Weights of a small mixture-of-experts language model, trained from scratch on English Wikipedia.
Size: 14 layers, 61.8M parameters.
Below are experts of layer 9 (counted from 0) of a mixture-of-experts language model. Rows are named router (the router's row for the expert) and show model dimensions 288-383. Each number is 128 + 24 x the weight over its row's rms, rounded and kept within 0 to 255. Numbers have three digits each.
Before each expert's rows: "gets" lists some tokens that make up at least twice as much of what it gets as of all text. This comes from a sample of Wikipedia text that the model never trained on. Tokens count by the router's weight.

# expert 18
gets: "on", "i", "en", "et", "le", "e"
router:150096103163154162088139101100113125123129167137123160131104076144141157146126099135153156101164116124132098178107083182170143138102111123092120135125121138110131077112141114122108123173092132124113083074152119153071096145129121157116090140134169154134137090099134157083137145114133151154

# expert 23
gets: " for", " |\n", "j", " of", " out", " to"
router:124159168097161125142108125100131142138109178109112120139110126148121165124111166128145091115095128133169104135132173139098116128112144143125136098142123125112181088091086130095076114161157107144101153164122103179129156151134153124137101126133160142107131174140159108110089098146102098127

# expert 7
gets: " ", " a", ":", "20", "19", " two"
router:114094124125120137126127124089165121070139158099174199130150157125157124107135140124126127098109092122115113118150174146116132112147138147099149112154141147130107117133122100134101134142106128117178097100130107138094109159137139099167116106114107103143134109108114121177173151169154181128

# expert 10
gets: "19", " ", "18", "1", "20", "3"
router:183123131131141098119142129124170146175143126087106085099103115191153089142144121087119139152151147089147085075137145152171127166166130182120119083175163098149134108084159127126141074146100133087165109132190134165105145159150106140085090142172120126139099109161141121132126146140123113127

# expert 17
gets: " \"", "==", "B", "===", "R", "T"
router:147115118125101141123134112118140112115150099103089138120108092168151154166157116103148133131111152126121150130171101109158110106152129101088131135113119089161156090109146126156109155151053083135130151148125095102078125183109096119120124090144112127153112127143111119172136148109125086130

# expert 2
gets: ",", " and", " or", ";", " |", "),"
router:110120181144116105140154151102128100133141158128116150139119106154140091134194126093113133157158115086138119137094139144176082144134132122099138134184127126113132106102073084120114086096162129132164092117128113108115117165143122133139149074136168122163122111129125116129141103120135123124

# expert 9
gets: " was", " is", " were", " |", " are", " been"
router:128118152128154124135108139144125084152111150136157128090108133155113120165178125145109145102167110139121109083126128144142164139162121156148130122155133105132116122095125119129120113142104122114184136094160125095132131157142136184114116121125132129148089074098127113122092149136123096126

# expert 5
gets: "s", "ation", "es", "ations", "ers", "ing"
router:153145102135102117141083120124127077125140174097150149120145131133136113149152154128095150146141115105126122101118155159123115145131126180129142129124112142137124111094098148141118104134137118154126106119133135144139097166122156140138098123097125093163120125105127136139170143112124103108

# expert 14
gets: " in", " of", " B", " In", " de", "In"
router:181104145118144094164117122106158096127119091115144139168156154157135159096130118147103082145170136100192086145129138159139115111138120137113119076124139122131135108127123119168137127107093162145146154134155128144124143134132119148124163085104132094105120137160105108132140137105157148116

# expert 12
gets: "-", " |", ":", "\n", "|", " an"
router:120118115142152162114121094076120091162152130131146141147173161167134172136172125118099129104157105120122101157142124141154131106114144140104152128172149120123112117121123133160118140136098111126089099135145100138132155115143141110126123120147140119153134153133176135147130132094139129143

# expert 4
gets: " at", " on", " with", " In", " of", " by"
router:104084149149135153100062139104119129136131135070146115144170144136125142132154123153127076147120134122134122134143113142101110176130124135129106105148133090142118128098132129165149097111095110112122139115141080147117076155166159101107147138163131115163118126178105161151166132103123144120

# expert 15
gets: "0", "1", "2", "3", "4", "5"
router:147134134120164123143115166143121082098128127149134132134134132141137163097156138154105105153125103122114115139059143146131121139168139151063184083136121115119187115148130167127140093112142151143119095152173086118159104154122123144136056126165177101115155132089145145125133145114140148139

# expert 0
gets: " H", " W", " P", " L", " T", " K"
router:133142128126115158162100126114166094125141127104117134161126113172159146107158141149125132123146121127190090156091165140124126140157128123131106130152162105129132099104116147097126135166137109110150099149135122103086121127106096149156073121127094096137152120130165140112112163141182144156

# expert 6
gets: ".", "ed", ".\n\n", "ated", ").", "ing"
router:153116147144170116104146098123162149119155155151098110121107129155127124165125157086094167162111160132126133120129166141147182106122185130096129125115125089105125129095121104166126092159051126100130142152128069148106127165105148146132146090182139113118107116171114153161118102132126169164

# expert 21
gets: " (", " ", "in", " s", "\"", " S"
router:113120103196126140094154122141151090113147147094117152123110094102135126108171147104168074158161107097151114144119123150139132115141133156145120160131165154122208087108146119163104121140098111149118114114123101174102115158093149112133093125122123104123109152112124155105126147094148117172

# expert 16
gets: " that", " which", " it", ",", " this", " It"
router:133116117121110140081173114120146121163145134138114069112132141107132097116146100118088146135147157125137141127141143104105087111096150121113168121169136160180139104109102133103123096154090138135098089131128082171160117145074135126100105131116137117173116135111090152138158189107138180144

# expert 22
gets: " to", "ly", " also", " l", " not", " al"
router:132136172149145107142140101111169133129131108142102090157125126156102121138106138102152103161122176117179121140138140133117139120156160113089109089164119091089122116105110102148123081108130137116156150136155103148159073115133134148142130111147108118150134105158105113110137142175142136130

# expert 20
gets: " the", " The", "'s", "The", " his", " their"
router:111116128145126128134136097089164127114163147134159130087161094117145073122149135156094124119139160128113129149104114145139112075170132103131147120139161111166133088129111154121157119143112158128110143104132070166109126149146123109121156140131096098176143123097118147127151182068130197192